From a checkpoint of a small mixture-of-experts model trained on Wikipedia.
Training: a variant of Adam for the experts, 567M tokens, 8645 steps.
Below are experts of layer 2 (counted from 0) of a mixture-of-experts language model. Rows are named router (the router's row for the expert), up (a neuron's input weights, with its number) and show model dimensions 0-223. Each number is 500 + 50 x the weight over its row's rms, rounded and kept within 0 to 999. Numbers have three digits each.
Before each expert's rows: "mostly gets" lists some tokens that are sent to it at least half of the time. This comes from a sample of Wikipedia text that the model never trained on.

# expert 20
mostly gets: " pit", " conf", " Play", " club", " Acc", "oud"
router:449476455545514580473518523540538497464477543568448538570503477475508571521435469486435562574536506563469444496561421568504536521493477501457539470542529492434539550507455555516486563412557511475575447575455435569549445428591450563422491590445545562432564520541575513559492456510510433573461573525458435520572454428432457555459562483415421449536509595507512446465422536527420524419561474583514446448560576431591477465530457537560555468428585587533524533481521490500576444423426433559547492561558498567435489563547534426440442497433513451540558561520445526557463421435453539546428446486436422547496463459480511482507511465483492520467574541524509462522456494442580557500502
up0:413527497443524517422441527462502426545465529478529491530536460558432438489430494465505442531414399421507504511401500498467454539531516426502496474494418470522397531623434539497460586558494495485483496461552510562550527533508476513508476473486435431463570504467477553463463436514494463501497547514501493374455515428499394474527515531472487499484474475390602500521486502478437488466517504531508532410536497527497443609505487393549461490539571515526485444510539623578552536460496481505480534513497534497456505586579550537513524596483533539451460551474486588508552530456578511485538594626511410497504452500615512499415441515535617551566540511410502523535488457416459490667583
up1:491576575529425475462526455533403450470443456576489506547542420454460484431442536512501421520575340471488561553591535426459492528509556482530478474480618587493475537543454500554555530481521594522548482530545537481503521517545483527490449489500458581484539491546465510537496609449556624537517540558501495448448587539567385441522486561527502477459560499530441428520521575523501424466448588456482533485516501531520587519423486544439491531532530481473520374439561513540419484447448535404449558411524526558513441500434476552491494417512654534526561464468517504509467419492510442494485446449549516565520502433545488506482558533532460537474484404389478500501499452522495575536419
up2:483487472506545483577576487456492433512607494471478407596564603390419493508509592380437526507472489423463480455408448460478449492492478437495557445581492455492491513445527485444515565460526450522515524530500436520550579429482526625470549562496493554452438473521506461440526450526639519470557517596479503564481555512515507483395556480429500575529527549498498523487508489595558451457595562485457459557498509427567407481393519508516432585442518464560572423467525471474513486425551464513540537482476480516500526487579558481547493400553482580440466535486412453433492456500506575432503521490540515454464481504579554500380518562446408531546509505480543465531473459574507446464479
up3:563575472463560500478510499538376501519538524511508483514540564607635545388505509490406523494472535433440416410410478487511561514455571496423437415514501494510565431457576463409505450571551521514486507534613434472559534589505487504478486534522550534507415479482520463460490521598483498562518517411446448481526597455514442514547651506514497491480475552452481524407535542408495476527542484523574437515490536561517484395471579531484452493594547468580449498500562586473586467466482450486486406470553511465496594483499440549467461439517525549513486440477497448482526508571400553461470497538495426534506507562549543487492571453563476540625508542448477500434490449562502498516545
up4:462520427533460377600554530441450620395525584476540475587485485582461504472579508440443503412623534465457446477498551537524531540429499502452522584526524462461372500431516545539522580519566435638449529458531407485486479530551479517562492509493540465472491506486503477522480483542521487438429576436483501496525525556460493567498533550522506559442390447572470492533529529487555554499460475463547592521458507451566523409488464547489479462455499420417478521514501570512457413444533552485550422537450486487507530507571501478520512466509556457493446470577555437489465513527526610671475399527492576432555605543463532541511440523453452477525499506513493520438508483580544492467538
up5:448517568512549552524579453426554499569483475528506475559512539431499432527420472444544462513537454604554485532600480575493503428510499489494493484516525520428481515597374556590528491410493554494434550503501601414449463554528533543470587543508503535447442514531538588550460586369440501543423486497475533556445390460474485472493462516557516475481519488431445443525515444456480530459499541460381629541507416505540491604561474457527570517561523511482632476451488482549586448474492555472527577510472587432469463509497454497498504491460497447480489517476478550478537477536549458451489614421434486530440453406546527414495480560492469479466497545378462492556454516429487555517541
up6:493399591511540483530423470513523475555486515522531578505559520571424421549416518597539540530512428572599487530432411519452561541543370462484476476515545464469584435435468518474599525558530438439487507462541519521412444448514453445560484491538474496468472555585480506527461511435511450518537480411539624503513575496527469496598416475495595401431440534441473396505395531482559462541494468475463516492476395517524519596595462447503492465524527466432477587458494440472550599467435510525583514540504523512524542466493548533446512458521476485513518451542520460458487498518482442518534482428481525508457571476444495512528502427468467583535453427408520381500629539513522547454505
up7:509462517404566429463461610461482511500436442506468446384480548572546525350558457495484422421493576468460476580532589525472380505479436612522495598420494570453544467430522504604422391534523503536478527501404500520422468454526459553478505486467577478504456534519511547458565514544519479520572564490551460475493479503431483543410580532485518480573548488426528487468486454498485590538558500532547503496521506513465508475559522554539508329459462474548483543586535509515480419522529510458493533555447392526470483497512559427586565531486453501545462415475518473492455601463422443516514488503505490517477547507560413530600536497439511542498499469522455591552526460513480506428555
up8:465518528437573518570539498424542501538546492524454505538479520569389483533465524515492515447466470514564445322527511562431467487489461536465539455512498373486432451470491461562545524544553428489461541437489510486485424443474441512531546542498563458517418474485454517501550530554503472486417582463555538448544562533408436549543490511573509541493538510457519630602419464476505504444544484479453585559495456564505467519566560486547555455413544488466520548476452544533502431423486571584608478607475579506490474471546513479523516556473494444522430449555468490447533545495427411390484588473516474473529522586569536410532500465503602470497497445483535554529603525412538609480504
up9:481563562551597459448415517511496416504495508473518528481540524529496502446576568380498495440535396477620568539535456479577457491412508469467430446435488464484504562439533480521417435453497494527601496516495526596506469517533555527525564472520483527553418465610470570405487484508535508513503494514558492456427514483471569483499587582539545457492525473440582482554493551578448503538593485491493546502519581514465405482554490469604438496493547478531472579505476449500487387472447475555554427506446498409413395559483568439532559504413482544576614480454472500559422417533438557510480527472541471507544456567476389569478547494470564448515491531493523390507480472470502462521449
up10:499490398534522556560470460497529471469408494450497535595487504508542503349520460508458530553492601555466445513365604500563437536450494460553535510462545497502548574355508476573471551478640393556514463545492490472561544438527454503489421445491613455410511502468535543527580483449491517484416437480425480497464503549505476575437581556517519524554517485535530556479529503609569541480533540483534466595515523513485497446393538494483539557475520594514503526496561385417463495507547475462532484565482541512483490539520545483521526537452502504495573552515425387520502484564490521550533449499439519542397484545511432516440518447570537431466505508625506482492557554529452497434548
up11:485474510487493475455418432464441455529464572492539478557565536482561448507499485568439539531507518493638565513551520487531369589346428425485447429456510577489472508493561511446574531492496420482496455538539624528483464462469507439528507518508529466463521562495460493461435605433495557512516547545601587593489481555485497439545451560512539432388638518499488381582500438509476487481449526512525524467541525471494584585520459527460515524467462507540466468535469443444544482498492494561581475471542423517487564587492464445447467460490543577622465471445466523476510505524493555410548597526476480494565483477493574390508533480502607561527519503462472502551467483413440513542478
up12:504509491539425537552464497632442541521518435522530443560508510557576528444485492447525521486516526546455483577525498527460481446534496511472564593453560572462420473449528496531497441506425541564558437613459616468439542500478440615523495480565545495458360465492508505592523508417491552551590516474533496501456483555482526511412500502539480461396496476510412523340498478518553546565514480458517419474508524427484555471600470566480482433511519502473502477443527536489467426583532548443438513471516490429481532486579502482502526414477619464527502466529493493512529457470461490535572446465490456372418503402489481573530448480461404418441472578555505503533565525484438417503592
up13:538483482513514411523414491554444475483455512528462490487473499457534516523605433599502416496436449489471469518460468565519490558547524470476402501460533526431517465480455480435530524493492602485458506493516499518504540552505512443411520565448481465535526516460444534588568579378523499499467473427442454540522495519510496415418654460460510470548563465490552517444421592513473600520533421401544509427456537510490406499463512447495423498551490519465448466597487526418459435539468495575509445520559345516489488530507466463501585527440395562524521493472471431509420567498450477466533446438610425479491473509577384523483660447570549521560510519522516533475506477498459541483484
up14:523506435504524508486513559422481469487483504491477433535452517489563520481550479522416528419492523462428519571580465504533424522432553470564531536532493602528508467413424535537529423512499545424489496546520581534509518497527525570493498460555556515493475453462618446477580491563463492572636485482544406596590443492448522443465424570479525568477484512502456506446522455571521494494468501506497525542413555558570498410387457523502441549582483515590478457541565499387504513495524486567431484517449448517589542604414463481583543407539475548485475506528543435462548509534485506570540411525456544517486401548464480490576592511483448424524488512641530475475363527509466546517543
up15:497492631498538451499548436488420467469518474502556474460549454515493458475546453447533489405519509535419533523446450500532435479607533517433411479525543509443483486551527489454549455550460431491517439436534473465458484518495452442557538543447440528570551459448505483544499453521525420501566473443546519446503565424493625517569569518532491515396481488433626424490505590534489580566498447529483549479500450516507568449553496516486524457533516514470587453506472529579546571585471561498461441419460468478445535454511454524417521498434533475461481314482533476483490512529582580639463542429487492471580508553429598548495477530512476599591535399447527511491477553457532480434442
up16:605555473511491539524480483559576441569469502489436618498533520436451568577491423461555438519461546532555501479528546417453581434484587523502496445547605454450461502550464500532525565472544521489564442496484538404499559458476513452513463615483477507437434510527430457493541405505466563504395504502423487478465499435582569447439519517534458504551453518411437550385551424456541558473504443473558439477542490503506499521459417511472493519515548588464411570531541418453528513492491440534522569537563537468429526507493529438511512533474443423481501653472504502430434472468450439515466446530529387548493367497530455471514556504588558381500526516513517424535496476486538448444513
up17:511435561513498484437526508527512472442397348481455532529365459465460473459542473461520478480435504507470504490543469543521468531463500634527584518525499506473456483464475471540424506451519461529482572492627511526521556524471490447502616545538601494625465534545462477499599476402395505516513455532433522581500554414519512539440460507424513536515489512407567542462473523413522496562512499455451419459497539522504512439478523564452569545454514582452519597460439436479486512487495456480530606543626586576455493454448524465486502533462438495483615517593413457509510440500505484528431542503558413514583488607587501543563527464525512449545486517492553491548473446472547526464537
up18:476558523473562451545463519475425494510459537490507441552563550539418534463478558531490464430460468538510573601492461456513479609577497602489438454430461485548525466382463553501525454517536500603500530442556550543496572458526500509503560486497525444589545429450596457557573632530496514559494473549491531570592413480453561478511486479477525462437637512445548518403472502414466549476491499450548451516466487579433497438518478465558487362516516523520419546481439568495541430529471522463510406579526473471472588458578465545500485500533483467496427527533479502552499495441449563417502500527522454433556413567506533474569555421430563514559499473517510523529442496353448496490460
up19:457455544448456448474454577464498480563523475464470508513551453425501478457473609543543578622502408493532467535455443513491576577522483536486540488529434559474646520520498481513428530502450490437540584541506483546495475482498523428466509524451508515514593524406421556551487495536553470504499530481545484435474462527524451475497561602422440377432416488554495406512485507545495464393557546434528488553492550518478464559432480441527566473402451426486528508529513497501500492535525492540559492417570460570543476409464427599463478400460475536493565575429525496528549448485595487483564539521561477512436466508457529476380517595443532444504454577474440370436427481543512486548460
up20:538526610543502545451420531640529478588513571502449504455460492455617532386464467567503528520423502439512516598519446451533522458500476443375498439451549494575460498427546505522479445518409472448515537557442562407452514483438455476526566526465521574511508582488464465492613471443566477520451474529446556543509649534519495452523623497497501504456459488429480524466458535487516490491479483483539531492500488492501506489522459506506465473426550450527522462551508534517529460502485518494525456478411489526545609421501402566495491487491461604513543444549563496456554459538530580555529355502461487468422619526518480557458507510560472522532563503435515449492499544402479357478420
up21:473526659552438379425504423521508498549436415478529560491597431558487532456469561545429547502431519484523522420455499544611498576494510539486506412466484396458558472489544522470483434514545542561489539482506431498497487537498502467476579519508512577434446468514477526554508475468539476532445488436499512428466496487564420513468595478512523390459471508435511462463406509478558554534486544497540544497584564518527525521609528484573552471488481545495503546547464532449534477480504558536518373491572559450528580496492494534466511499383480545449492476383473358474440498476463549389587453410502524436573459527489427514478519481490427465601530464470493419488517598490424530478514
up22:424594425467543502535524493473402475571557455560468517458490474555486496522508498461481481515576547458448597584558484512501459506527471509585498484438465521482459519494494471408542474552430468584553518529493590547488491530427508598524471461537447454530460590544471491475485531488491504471501496435629560576488571525468391522489556501426532444568473513479405509515449509455573423496543437467517465533577376421442497534508406441475471467526476501475554522564463439508486474490513445570442534530525414546470554489461436509546404538480440500484553440498440576418524492537599494397528514521449378460429519392521490554592586475343506459439495452463485508447451550479492531442476
up23:397480563559599497499535487426524514565498608529538526609442494462534595502484482430498642498486522528420428461542484493442498520511409442511539457609518452427581481501517537426429561501477497470490508547553531488489492538459586522464589575551528456526551458506462507482450476479486522445549520417415543478464499590552453571458460501523586546497432470523453373497477608538500411539489595505559498504424557449433439575505535504511546502529464467462556531463482475417534458511486483456545604364493511557470435523502511454551438486544509532408526527588488474500500488530633510489529506495524565405444432435474482541528511528490482488507506488539537372519457578563534476466475
up24:537497466550480490511455464513471560523488576409630419496575526530477593493521481507486618448563494554445510479530494517591469469475485485461580533383484459565478497525459579496492550518480452501513459583605587433501461487490505534464565573535580534478525467410464580537470486553518468528452537598488526446464506482517476509539386484516500504470415504566500485410506508469609450485460525495532561517474529532517530548555438537491612472427466580440491431507509524568451496523502590394538372456513555466492529529490476560394469423472600436427462524485529429453454541464517415428509529446504517541499427558492534536485460562488492443500508421564533446492446506385509418521609
up25:529457462546461514473483507450553490491517527565537554444549517483509508473504439529468524570447493476541517527515545484630459456459509489521412451477581576529537482588472486455510543438456483481485483475494481536429528470456578469521315550564449553461568546483382503501542516543481489574589476517625476542523533606512462478471426531558496521418529529544479417562540475555530498454433567548542547568499423513534472502434600542573452492490469432501474479455590490500524584392520503579541548500513381509476484505452474526480461482562539540550463642443496599498490464442393465534529562474521492567470485525571385469497547411433555470481555466473488408551424513437478505493449
up26:529601458522484561469422435412352479447460516495447516496436480529567475581408445594506480483558450489492555575470425508539491464539559513459481509499483511556449507611503563505566503536527484475552397515464609511519501525502484482501541479541418463461523460542501507492421435467446492420501422490473506532468437564462485439560435546581498529549566511525543579444465534428463441491527446564493573517459462489499539516542430475550514477449535518425537474554507429560478545482554555483493439528452584539563541495472472504496462503569623370474427418589530477515558546492572392442508564459475480594526507546543534492550443511581463548407445554467476630553511577468542489527445
up27:486548417421595425519594523485414497461566505519452500473493569379471507504587451435419474504533455486462483487593509551527524416558540515563402594520552493455519456572372553482419474535495510500448475496499458550390535544456488488499544530446506613505553452467437470465559510476523478420442544478479377525491516513427486491466520560479498580403536491479574454480484485471472519514448556519519494474535437502618489466521506483466586443550504501529479416449498573512487572574556467570500582446467437522524427438589478523494475394531542524521440493565560538466516559460461446527500491468547487525576494477545570412636509513467435513456546503371443565547484475543524479509527
up28:445457532474448519443513436421494526484523492469556458523539554448467453477523481541462555469419461394374505572523579551499448422470518432585530547509505463452563498501513478459418514556518425601480556566432511458504514542489461473454556439518449535447475486501465434457559481524488498495502504524535536458502507538484519566515454424507526414510510530454480477564472476518572439457512631567515442474469562476398528520579512443564500520563496536486418475403599525516492562471477534511482568482461609547641531372504491544481490507472397500509533455514504427491547579570513482326460545401517563467461442560477538531470439477493492474518462565413518543500519616404481574523500
up29:486406481551656502478599509449443480459476495524421590516582442489374531569519553540510529492475432488610523469505573542537489610497549506487543487490468550430449510510489509479523470510456412571471544422527524564416488503442481480538558507464546473543531516522593509522555597549492470495491456506484524611481420418554490454425517498473503410477532450516537464473414549525442602452492507531523538576497504546585579541517540494481470447490445460482520519536511433384470456523521537481481489540559448558463431520447467457537415487540528418494580535495494534531463511498502545451507438428542611503460449461484553376473565489468545626447462476489573474569472490484515554384408
up30:593549493494609481502597551506520484491528489487524603441487448393505513466535491473463424536515458476379550444463522545409603608504476594432546528552545512470463490443544440556541493431539562474479488478616474492459547550455547459512579499486465464492560550508474420458526465372461493383572517487476433570513560488526482514477440551488544531496509465545557514480416547557559436445530437496463465532583562550465586509459436487488496528563452499461547556455616466479518529519558541559552540481470483549429550493498431446538572561455453551476581537582532488533503456553409510635489504470487557514523491481467503536534641520515444447550498536501541506615516510573523520468482
up31:520432441516576371451516545506390516429501482486427456476463554422502544529548628575478454472505491460412507521449420578502536490479483507574528559488493496514469388540508521429494581551455343552407436504451540507493438512476518481527566400481480542459481455523577515469509464582440420500449395482510546511502388592499489582476469559464438565463541579513524397526531522517471554531455468507524389561476512495471528505504569518527543498511500512468441506508516514454413533506506475439480591501574463454525436614465542458484521448603433409546570493501478449491508528463482500522484534562492433570469488588437436442593484502571452472412458523545505536522535482489568479541524
up32:527496481503586517452482507472475541488413523502475492585450491527433443535494532606513529459539542452412478396468396423515581568425451471504507535546572532435456549436456512459443533482522503484495541471422515423613498470493530535495466528550464478410462530568466429537479477388497531478467444477477430515579484562526517480466493522449547495586498560543444524469515462498471409502536510469432463475437606461533476531431483445537436590441471480541449486510510396442549540483526476628522474510466495554559554508568560443574571446568470562523448515484333395497404460519531472440544567552442539514501447525473485577545479492546506486532415527516481449597492521618509492399487
up33:462472480507495431521488532414611493444479495486411573529489427499548569500488513495579644497463482423418488524569498491477602525526420552529462570559493527531609520613425560528466512447527511438516443515512537533564482466474524454517415449476532600497541442527585525517492510578515484476539447561446571421473414487460509451460499521551514508497478506478533466385467504468495486540535511537560462546447567501509435513456524506578590514567487518509483427562460487508474508532461525483438512492519529501533450476456509526520568511545386459332477551392460544561489523530456457526403548374518516563500390534443437496544580473508450530498489486615536527520401420471515505508399
up34:510527552580520395557550461479513445463502465453485524572537438476525496497508461469439604477569485508560470565547467535473545450545540552592399593427492579578533518444445639526496509489510581473499525562467387525489499444463470424500533470394493603418467557503547496511524522403557504532529567597557486449488441473561578482552543571483476522492545529499414414417479547590517480499489480513482539515464550506467550518477482506498520479538482461479443483574573449507398588522526513410550443531459426476418487500474542530445670480471399527537544487492530411455539563497473463535513432423478518495507458546433468485527462496522513516501432550462582402510575475485530547470577
up35:480612541548527485357501515510500390480406438502529517513583500501472532509587511576484557488405407498593600476514498480481496484491425437436471515466561535418491586510471536444486506437470513474544581498545572468519375542523493404534557472496425486465589544488456487472474579493396526492494507532495500544451536506533532440478456610527583535438495504485552458506460522421538528470584426445539563526560556585544561483578411519446649447504481603425504474511483533522555500483480490435553520500448569498540501533519515544392439413422566485473503496411525439490468454535528491459527462492467573454511456490533496557506518556492546564455511437484471474495476539436546477563387
up36:505424519494499481573552555307363450508476484471567441557521505413475454454532414526518432515433481519430454566483483497463546557504475562604576614478486633528537487567450475431489518465572434473525501540468486479465526507523480531470449489509619578441494497456570572538513508531537473537596520532591441443442442476464544443454531547487584527399527538533470421410460422526547525516455522437522503444551495561494430539524560580566499532515470481526543333521470493410414542486489554537536448566576567475477472437535480457515481512493418462483514562508532491509464524501482449519561480558482426495482512460438469532491443434502556501520491515472491494511558455522461537415441
up37:538446515463505556569571423515533532509458488513444522573508473334498448517472460433498501566415516503477481421503516535435524491520512494533504355549399361517577579540425467473518468445536573542512529412454487506500557512515546495532508558440558489490467519582512550502520450445502532479448484408456349523503504509486486417423537474443506569497437424538456546498477651546523522506533536521452520451543485489555446542556578588423523509499499430437560503538452507526481462521518465468524629537571438512448522469494486505570443522481396493487542482509505476587442451408437563459503475566475467444521458555487490606531476483577509470581560549529535433547457534533518517485401
up38:490534493549549571525497537473406360547475509518511574482606498490542491518526441607469452519383551533497491519451570521477444498486536445497649516503448424543515559494436478448466435523527432561542446481517587450494552536545605478468538459504498461499607564456484529506505519372515536531565554499464527480409497560521450477584479560486561442442517518561502466565474471460534442504541466506449397407454527526438444528476492524426456630539489471490444504477463549504487561512488419418528563530526528478544475434495544450509498446498569441525493475487417517587538454563466464380509460432466520469535529537522572600471387409523622440493555453517519486498527544459504459550494
up39:402513607520459575442493455512507512534483450490455454507630496505468523538401582453462520548469499466480489464531453464515532515543407501476560435474527484463545529576413558441541485423577476513512484476551498552517551491447406489397466524496455603449447505527430574491485536566446507536549500612615574513473485528491519404472554465511540483473525552458528573420490471479504515494515478423450557456522499428522567530442471511536501494523532592488555454542409485608491550573414570496470494553473565529470576528438513495546486498444411421538544465525599473504536502421494426475428571397521489547497473394571473410594583455429505412486526485462518537565508456472433520432488
up40:458642534498570567460536507514499487596505448508465528484485567411609510613521482509517410511449554514515484423444452442430511485562511417579444534581588463453471444488410497479540450479476465557447556551487577504485504569538550514485578456502387477533509462615456511479432476483499510508452521459472519461455627506516501454477443570512545495502464561416497549469460468413531470506533438561497540489595471505526523417462438492442567553437469532431602592465565468538480475507495325527512588520545530478411547569480551451544541515466471501450531518500507465464534491483440426447496508535474461553571450508562548477432455560467559427515468479534485456535472561443560521585548
up41:465446547551467451435402455433482401537469455484488495524492538555463521480556492570472491437566486468387498496443524467474494455631554434505548519427480466533435441521567534392470503491530517446508503550465575431566502457487454447515589499602517457524486496552535509499548480468456492469384452591437496455476504481465443559425441525515560491519497456490508572530480559378478433546510541515494365473530451499420569442478491590565504490523499464538448560434490575471464490507489455455586501520584620459535499445550501531515495568536485423507509438502451488485390476476547568461522536619428518558609450484551576520504433481490536447467513507512573568503530637502500531516596
up42:625493537495494487550529369464434522528390553477483593553509441514491510430470576497485535492599484449509512448544459498496555571478492425510526451536432479503488559492585544544523497505572561476472484487560452370497468505535491457554493512536488532511418516494495495470529541445557499542420527514501512609510512466544471505504437456512502432518646496426446420491508526570497560494475554537492450509413578520584582503538451445470489600519545417484549415568574488424475440547514518611587533389556554496521502500415557516522522447496472558518510462569471428468483547485516601471503459437486531504515477538554509563448513514495506652499451462518564438536554466653509482446554
up43:393489598522500565493440415415446520515535515512449508501520399562369465525456463436557540501530501529534561507511503483475508465573474516527484437588466495577534541579439488497456530517534450411522559513462490412502479485499439428564523465485545516451530570515438507465522520522428536500447506546574574390423450549470451619532465529512473615548539577429550532506542531488451552509520547519427536496539452493532454532524458484511592527502594489479541435427455539602471605475446536583560475535471601510557448452454482509510418558461488480498519449515411468509572544461559497319454556521512455477515404473566465486472473439483522589425477506405438498511520472512461538513459
up44:465569471447476523526446512467475514460422511521514425567533583532538540611429470612486464570494461456403519529536533503542467582405550533675509503414559528406520486585425438456430485445516484524472513500528473495594490507526548552488526520506486536568542476569548448523493539484451534481483461516520540534563479492484536488503430578601518479483523524488507536535446545491521533534460451550453401518476491543499549496473438488534498641497400484452403510407538447517416532437466493481545552531524513518558456552497395454456474438487324539592456513464442505530532560568516463452446600504512487553525507506467491416517569499468553407485435580487536547503546471469545574554564
up45:446435497483615453368423539515543502509477509485496408515406534527542484498514441537469344468539521458373485503536508487521574500527428528542535516413548524498472503420568487493452533538458649483494530598464484453475460493498433469507569494528596503486452458551459446479439501480524581531431518480517391513486549491500472513446485568523478518478441556475471501482584541453474451496476480533497579462466531472468508557465452510553564530517511533561378474528506469536520464498526549525468482552485539472444604514512396497499501471509587609453461367603605461476391439523467548504512515547523576514446450556491469444476473539460477461592572513493478453493484550452477397430612
up46:484518521478581576532487571501561545514503582493459494395520502468411560494517489506504574554471559555493480465509443460481498484548376542356454520595574476534487493566482530501478476509491479402434493614575520443427507457534469502535462516496484468503434515533575472477555562571503507460483465443485521533535449541472543537407520478437474515442497498483441505485438475524410561503457517450502517491508550572556414523516462485533570338539509506574542469608424513478552468564451534505429475506505536522477521445511466458459512444485517492376426436598572511539560564445378530442504445511546492489452511645551421419559499451555473545508484455500488431508460440428406516519404
up47:473474450565447543463536534483524534505527552522514584533550477474477489481496577449466487513462596458574437538580490517481549570497537450405480443613372513510530618595482481552478545525473443522546501484528526546528541479478538526561447499454482503487537424548472517429493449552633566529486602540564448507464573547497497495490541478464524426490570497587497449483441448537478480461504370519467462500521592490477498646563461496518548535585531511468484450567438456409510440516455441498392511547469444443420530473491612494548475484404431497430581613439497519546528498477478544499445478518495499564578458515458437481520460482540603467533495575529462388419476426524485486492457
up48:482419568523474432482631493479463442477407436488490515544553388413549453373557479402518533426488540429487518502517411535497556475483521493521437440454512517438617453543559452548546537434454492445514513473501470506482502512511482444512484529473476517453538482523532486480536557626506524537479488462568420585440470444523588434551519464502496496485534528533362379507456477503516563538447443525543550528489469549460594530599530558441514465493485421455554477536542487568551452555515550467540437476537425499409515485509475524466519515470434396413540413593498551598413451439460519614435442474416547515486521440485568508560536446498493511522494499470539474527550533522497496397479
up49:534459512634506619452461493543515517554527493507446544498424441422522500404493466483417460499532497493535466478510421470583429366529491481439492384571578480499535496437445528471573459413463598512491473497437484493479478511482497433469482597511590494528480527483483445451561502435532563487461501500437513588525582468476552481442497522456490485486518489466485560529491546518534534574442549466437436454573523399523421456549477527452503451513537532570516517509526402496562507511507468478554495619481504586485574522566571499425504530454503586469445471526503508545440468476417461412515528523562413433491578550618472600464539553433577463576539526439509528484420538614562535546490
up50:461499527532404487552498541444525477516463403510435584557371507433547531432471519565545372439530520446552554538519483510483485556394486488534459432542536509472471519523591454391540586548539527513541503469490524486516483592553409472490512430542506584484499499501514416501484434478479541548512417564496454512466545436602526577484568528462480455424558461509528533437538556508489454540517459489550506482597556529488565414492503474461528551536478583522476489485515508490504520603437485470672402495494473486534475475480602539489459427491477544416550568512501468595532423538439508452500505464506435499560593477505530561462458553490607498595442583448529481489515456629554488518513
up51:559411426508544470465517440524526460500545454532435475540473470517464519382468485574484468533472440544461536532430519487557503500524508517501471386542492473527513500531493502385438568511469624507426537459498475556516618491539546523485513512536475459478467552481519485539436553575483525454570574506509500414495480553550555497476536506531512492485564544584467589429503587485549506477608482457442566514514424485420500474482467482439455373526491454472449534569571443587545454520546425493541504429493353533426567434535416551466448503539381474554572497559518457581544579492437462570533455535468459488490611491529518513512590391567447515494504541477475415484484480459472631477491
up52:578474444558503455555464490560476589630437459545372552547454521571539551445496494460484513484461515495467472504499453569547505610503538532553499436531397521546565456471507527511453518587500509517521491564494528504536481567477527495505424476553591516425455482558528454441569467461523471557549439475492566484437446598533465561458634508462486415556484562420492527479551486469510519600474555531464494497536542456455498517501586479478497482502500448563423512535492489468513482498487529604522578473525502549481527482581540561510554498559478549632484523443556440502447465487423422513507473471552428408471502502398513514543501385481413464636470573496525448468496549659457421499532
up53:511502519555544583500580509541514386530546477454449525472571489537595561514508535438564539487538464509548482486546480494461470578505490435526440516525457506452508467445559529557465437493537526494553531478489473511523486472459528528387458576497445570514537616481500518506529452427587532508561478437443568498412474548516523539483547464506473514526543540449545442456446517594487535533582552534534548394495492444540432579468518412554465350488505436497642400567501501508460513484525497522492511424394369465445456534487549421450566493491416519580550458442412504528524513457457589498491509425467519497485433478441428491450603492536521648482490504439483445510424456529440474459432
up54:470498475528472490591500515513492598505484463493445531562507378467530511436470528491469452559494485551552424512440428535449429499521556593608511527531470475529517473576513442464515532542550517525483468488496467609502478521549587492479416487490579505454560402552497565497575574541519500545409443541423487545499584511548501475493406381515463532444537476458444531535470488538543474475502478485527552492470501491518466482440501491460570504471496527419398530544457429526439457474606471440565417412495470496658540480467497585482585425505562497550501606580380499496571521424473456496535431497560429580514501573624546494482554416470501473402453456543457544479477433496528469505489
up55:485534480439397449528507558352481454500603539538426522502465590558509500394502454496466482521424519422518450513478575467457501572441426557534541541498460561551436497492570546473437515554581374525469473499498437534566512454422450543488448414481634498374461450445518546501604520587407513476582569508455456476522545520468469595451572534441437488533490557494531502591442455519507517425495453516526527537501509511492523504438568496545536520507428525584526466516565554467540459583528491569528482568456463463547504549467469485536376525545561474510485497559519470464444472504485606578480458569474545506385454474460452414464524538463530557519544498486477500469512536495499503556601
up56:507604412458565519568571464569507529530573469495525503511498581411511563591475508484510497533509497494524493551561537586473490505558515445520515502578523416471503457442481452461470508480571568473429640482501461555521573498466471527536487562547465500466514568507423401448506489353523416455437475481346451560511541446512535577387528473510484577513453505465485618450537512446468503535477421486447488553575415423484489426448461518500538452570509540441529521484443461486482457576562416472542488487533463477578481539595434534469559440528493604505539600511548440490544473470425526559507426554499519558553520493519553512627538524480553441472463521432573512492548552526467451517497
up57:484540453486567466491501493460520571514547402436477445545463511474516560491505418552551561447497466463494470427507537545478495560553353586409443468527530434413512438519506527548493555509564552526425542481497514505566467516479465448498527537588544484586538462521539470540565421449556425490502453478390480557550552404419509480419489466497495464482505445466586542451502525514470544505444494482441536433456607538403484467479473522542572488441480582574546650485462473490515459557483540432515460581457497480533526502514526462515495468449585563419518536473557461484389534554478496575481534410509653437433417625500488489588557546551468457486524547523516509531519536408488512455512
up58:407453571589430440434520507540595556536497442538433396498498398408528527510460658507532512478510474494562476478476549505563503472542448497521524517499482537551511542389463457479440474441414436537494517458437480519405539415516491513507442461463491557543499463498562529487493440646609511536532471443480529511393542513501600502451497489502480490498414552543551434410564448559523514540410518554580519538409524511472517552463537562599473477567505509574522611599462518507481510508477487428485487503485517471408461580550526502575496453570586567505464528490520560547455462477526520535419565524526552464501424491519434459477554536515420467489530471453534497480376512438497523564527
up59:467556557550573448433599490480459479508449468476516597568442465448470518619397468544454617481494552520456507512421504490522546444415428464454535512498496495479490554510590567477427456526443517476564533540488498538562527490476477542514522426506430545479521416529455479534516460605523548495547480546484494447511574543578424588485513574477502501483455554540540494528525607525522489482526442460555519462524577458551537451532496469488427619502473617543457516460570446613527491585468453501472555471529652452548490474477506479496432476474586524495586521453509429449399477554510457416424498553404497520429491547469486495534479546538467437453493633476469534408490524552495600476491
up60:491497549500424435477495477528525452598484525442550483554511558465463457515435417521566562548467486495461513525553563437554473387573453461526575378485601472547617516539498535510531555512502444470448514520500464417492391540542477399503511581505500559575495523524486416496518445470496500551562450593523544471453615509554549498477441421463465595541555492414485522546498496501535536485472575530557534567433549509525531463542452577478593623504507515485439501522471527496559542376447494477662544483446513522609509499537535538374543499489542537447531484472491460441449465421485541503517528429495503486508526547551509553441572510451518555530490436466462473500520537374485499561425
up61:461531490517480543393546457582432467488528452559515607528554492544548467445504606534522514574428467489498497577433481448526555497513395401438549447611498482474579542511537500495510477454441486516551565526473520526454511559489542480490575531546533527457493517542509467524485529461549523481366505455490553405426610468461451467514450590549521512602546520459527503466480446310507414549510508464609488511459555444433481517522421493479509489490592516513512490573453461558550547479520463455490500494532536567532563448548460553463406497493472499485562514478506459487479518465516452506503558554484439543481440550618511584497466419464485394477462482440483451394507559375463576536433
up62:460548484436543372556480476466505479436513598450475456504528536540467542475522485408507542444523485391563516500527413480482536471446422537563517515560565561451388474541494511580528542503564575496537548456498424439498423464532437486509451420523507491441536552490486411501533495499514476422462463455544593523541536480424501522517543558526513542425490503452465541488534355437444550507502530567511496527463510537495493469543509500551568444457594524551530441404513477532486564513558533548500515540403557451434479458551452452524429431505534442514413515570541495477518431511497641655578508437567516435501503628525467502514455462497550526439508432346446522531480493534501502435471